python train.py --num_hidden_layers=9 --moe_layers=[1, 2, 3, 4, 5, 6, 7, 8] --normalize_top_k=false --balance_bias=false --shared_expert_gate=true --init_std_router=0.0322 --lr_router=0.000518 --vocab_size=8947 --norm="rmsnorm" --tie_word_embeddings="early" --optimizer="adam_hyperball" --learning_rate=0.00808 --max_seq_len=512
Below are experts of layer 2 (counted from 0) of a mixture-of-experts language model. Rows are named router (the router's row for the expert) and show model dimensions 0-255. Each number is 128 + 24 x the weight over its row's rms, rounded and kept within 0 to 255. Numbers have three digits each.
After each expert's rows: "comes after" lists some tokens at least twice as common just before its tokens as in all text; "comes before" lists some tokens at least twice as common just after its tokens as in all text. This comes from a sample of Wikipedia text that the model never trained on. Tokens count by the router's weight.

# expert 1
router:115101148172146146134105099182157094134117148121131124107156111147136124123138162115120114170120130164115135110142114122091155122082174119097093130141098134097139129164163139081156134141121121157142115108149130169129146151084169097117137122159125143095132085135144094146124115141127138112132127107130159146100118101085113137088147097089108162136128148175137153118149122121091138103139150154177145077158137085111152103135118139098168159117153158123149143119166167110129109092137109090097135100149156102091095151128172133143110136151087159112126096137156145102156094087136141143148138117146101100113158094159152138109134142122142140140117117162093119122161083121147126112147133154144169166137149130171127130156145083098118122136142112169180098113084131146118139122166115
comes after: " |", " Apps", "See", " Total", " JPL", "0"
comes before: " |", " |\n", " not", "==\n", " Goals", "==\n\n"

# expert 27
router:112142126179121165155147095186108140164106163090129126153106150147107125139139101133090108123087098116131100097142143158154130165114134165136099125166114142096078134099125130120148116104156130163161144109104133117120080129128162118093103109123090079128122114166142093142144141147113102092115133115115122147163127086116149141098108132123119113124113112097141163161140091115135157086145119129161135103160158109149177115120125117124134115118146105150140151116092140097114123115108140117126122119175131150103115108124174114143084136120108162167156105129145142111160112122176072142128102158100110109137098142098128124113106141169122111085127158140107147151150144103100091133128133112146138147119170124169129086151121091088088103119119124156108132126092095125186089165136086
comes after: "0", "3", "4", "5", ".", "6"
comes before: " |", " ", " |\n", "%", "^{", " mi"

# expert 57
router:096090139149135159162181120187126131148134147109120113149120143089112156117148093106096093091165155091147119114150116137146113173106119096113120171077123113132098149114090107137160115116148153094151174133109161094152089156126128134162128126141081130139112102129153130126101131111177114120154121132133140126142096127131122123107148103144128119142132139161124104150125124104112117106112080136110095095104127131155164130135163109102143141114150143119116100130108167085129126083117163112135149147154169140122112152114164114125118141114125129139124121090178099090122104107147114152167130075135095139133110125124172155134133158114154146123137125117075108175151152136132153118091162174170082108106137152156081137133114097116128104157145132178149117152164106143140149142151075
comes after: " |", "|", "7", "5", "6", "8"
comes before: " ", "ing", " –", " office", " -", " over"

# expert 58
router:075148160132151144151170119187136106128108137127144087144086102125106139115119110111084079154121148124131101121114098148136097160163137101093109141109112125143103115085078107118112121101168108144157149112139167149092125123099147096136107079105099102117134120156128097131142127117108100090107163091123113162139106104167138132140105130101114097141112142131156110189148110091132139098094100157122121103157152124154167143160152109097120134138188127118172122147134168115169113144107145101163157153124146140144114141130162085124104166142097136145150115113132143110153092125148073121128122144135118131106136108091139125117110136166092115127139144147081092176142099103131128130118136121159123124089158144165122114135140091131138082116160109179119109159131137108135141120112100
comes after: "0", "9", " Best", "8", "4", "6"
comes before: " ", " |", ";", " |\n", " |\n\n", " −"

# expert 11
router:123148124136124162115129105146127139190147144096093111167093137182129145113135104100158117167145140120143141148114143148154116106131116149130172110131091138138132110156090142149130133114076134100104143157165116127119097113123176130106143153137115088128131121156141110105137138112095155156144154119166124100110073108131101160125150136175161116103150109160119159135169123094178128135116132138090133151135100137082118113163081111148104097116106106151084167101118115105114085149118139119112141130134131152103128107193114118155147101117090170124143150076119166171142142114136130129120090120141118137141120090143127135119132169122120099091157152128165109166102130092133100102156126101120149105170132118121089155162112178174143156102133162125142108133109122157110090133146145
comes after: " is", ")", " species", " was", " one", " son"
comes before: " the", " a", " an", " American", ":", " former"

# expert 61
router:094144130165115143141103089162081093142106123132099140133150142121085137159116167162129090131107151166098102106139105094140089136114130090131084125074136105122173125119161146123108124125128085155132137156131104106149106096150152130129123112098131160111111154127133121122121114170152098103112138180100157106115114107099145123085144133126116135128138134089098152156135153078117135112133109140148140107156146181157118175107083104130098086127143138134149157159102151131162134108136125113159116129129093118110114182122150104172095175102121131173120122079107121101157120091116134136112135114143146108118092135111088132127128100167142114151143134159105093141173184108156085140104096112102179091094127119144132128126149093113096149133136126146165123146121112106139117109110144
comes after: "==", " of", " the", "'s", " his", "Early"
comes before: "==\n", " of", " ==\n", " and", "==\n\n", ","

# expert 78
router:121076124137143142104121120119076110124105110187105108113103098125128103112101104156106106121120133100121128141095151135118139138075114144115123138127112103178123114147123109145091132179152105136153129105135119089085155145101110135110170112165120131128166112144171096154129134089131123140080160127159104186112187103161133107109093077151098128153094114120135109150121131146130120173110128114089095098103149137119136160088169114144095127114150092116132153096120149167113110136151128099147160180123120131159084132140154145168115111135099133117115114169156111111082095085175148159135125123106104124127152137107139128140119146113102118156084112096142150139158145135149119138120124162121155156134093127137075134104134117124143099135104102093091147106104149095125139101151118
comes after: " ", " Z", " Y", "On", " G", " B"
comes before: "0", "2", "1", "anda", "3", "6"

# expert 59
router:138127085172177142102145126176117127130087136123103110172154084157126171155131105111096121121096134124145096137137146122097130141147137132133126132125170135125106104163146169145086149098125164146165152151127106089116152139120190136148128181133101159107174121106162149116139127149099150097139105106149122074117160060141101133133094127166172120085152093146134144131113137149138139167133146122124131107123179117139145113131146129181114147145139120135105101101138113116159124094103132134158108121163138144108096124117140120177159105135133137157112189115115150130106105133112113175158132140127072111131152125109123090136099124154078159116096116148119105134134092159127110145140118080101153141123116122153103111098152132095132089114160116106137110151129092119121152094149129
comes after: "0", "1", "2", "3", "7", "5"
comes before: "°N", "0", "4", "3", "5", "°W"

# expert 112
router:139117098132130096140128146104088117147181092114108143149097147161155108101116136134094094118119115157142143145126099116167178094108123110143157115100118108155173130105094116091091102135112096152121160104138163118115108102143097159145088150098190151130168093134110106172141140120101138126122109124135116157137157114131093108108105133142113095177128122153156159119080109090105113154096124157098145104114102128087106126169104144146150123121101095109115145149162117140149115154113141115112151147132146149134165143140099156139117154135161096141108148173123095138077140127156105159103114135132112132137154140163082117118109110087174164102115096122144143117104130136156114123109095182093141116131160094088108135118086154087127136163115153094124123109103153125152124097143122
comes after: "9", "°", "born", "8", " N", "7"
comes before: "1", " (", "2", ")", "8", ")\n\n"

# expert 47
router:088103156126098161111190135184117140124102155094160152111112110121147169112122110140138080118129117108124108169105117090113145166116150142139114085165098185158120151096132085121156101131145126161132178138089115139099138136127139084105118127117145134122175104124134129129125140121125135112151101167138144148158131114137115144121127144131103115140118152142112168134131135093147128126139078154162111145114155135132112105177139103135114139134128078128149126139085141086128072142119129110098089157174144120097096132156126079127075132125127132137183126132143141114173146134110113154172156097131107126164110117141156121155085140155140149133166158123117146178120129145136111131138121171147118117100182118138121103162136100165140113129165085162127103140123136138153088172119139
comes after: ".", ",", " where", ".\n\n", " when", ")."
comes before: " was", " is", " has", " also", " had", " played"

# expert 106
router:092108149117130171182145147140159119152125098098120113198122149110128102123122090096147075135131108099127168103096138180142145116110104165082173122158125156153122168093126139097134126084117146131108155144153133123133143129147150164135114137158107129134121124138134123116096119099149144105143147089138182134161089108142123089127144129176118123113129093112133136175146135115130126093093138160131105136104130140135128130122101075125110150112161077106153110125117157089161094127121133129074116169156157157122140150147144125151097127155097174124120077093143130151122101139098148124148141161123092142111101149095141075121153172137090151095088138106124131135157123137160119119118122153111108125145149100115137113155135142105103154158141122102127077146088105137135151108156112
comes after: " is", " was", "6", "8", "5", " at"
comes before: " \"", " ", " American", ")\n", ").", " species"

# expert 41
router:149132102125136099096071118170114078155114130158108098114134183166103118140142128102143162126092125150141128067167145097127147129111114122169119149108096122112161088146149157090110124119110111115099095111116146137155146086117088126135150108078151142108182169185145126158116110154150126113126095139167150105107131116098152146136149094116077128133128080152096149147097136096152142125124112111159104163158154130164125148114117115109158115153098112116142131130100142108158129100158168109157128148118133091122095144134114139133116164090138132126131099115096108109145107127163104131121146113152201129133156133130147097147118118135176124134110116122102123135143155102135122165147101107147121131088102129104134117079096131133134113172099164090130124148165128112166104107127105
comes after: " the", " in", " for", " of", " a", " his"
comes before: " of", ",", ".", " and", " in", ".\n\n"

# expert 116
router:130136096138122145122107110116119118143127108132160131143114132128092149145156116096138116135126092111124096127102140176118093109129131133140127108123143138121107128148147112188119117115103122119102166157167092117145066097143157122128126168120177115173112131128165090091092103170108102153156133108136108135098121145082134112122133172109135159121085101178090112148101112132117089120098169160090176140166138104131127141114149137156072099098138125120170158116127154174117137094088152153144085118145106169106171158130145090162170116120133142115123149107120117106088110093111096127128118133103090076096141141154151081120102110129101108097160107134141126131155116121114148124152106176101107137135129146143112117118184133118166142118139120145158150136111124139157113144098146
comes after: " was", "/", "-", " were", " is", "′"
comes before: " by", " in", " as", " to", " on", ":"

# expert 52
router:177119116118127124112141132139167165135124148106141139122116106177135113171084175113168108137087127098125121147160093134142117144101114085079133129159094128098166151118116103115107131122153090147131122141143073148155100138118122143114118159128112123114150081119140137151131158083090147149157113101146175132112157112145163109138132135131155150181085124129155168149145086081097118164136087166102149133129138139129161168126140143140100127135117117143084119116132149111111118163106139117135150156090117140155102135146131162147143178113088119095145152113133118102134131165114144159136139142126114140089136102107161109118125131099177139119142097140125140123134140112116140114165164175142134137082112161129140168100125090143141111142186170121151139161117087118091114163176124
comes after: ",", " in", " May", " September", " June", " April"
comes before: "1", "2", "9", "uter", "р", "م"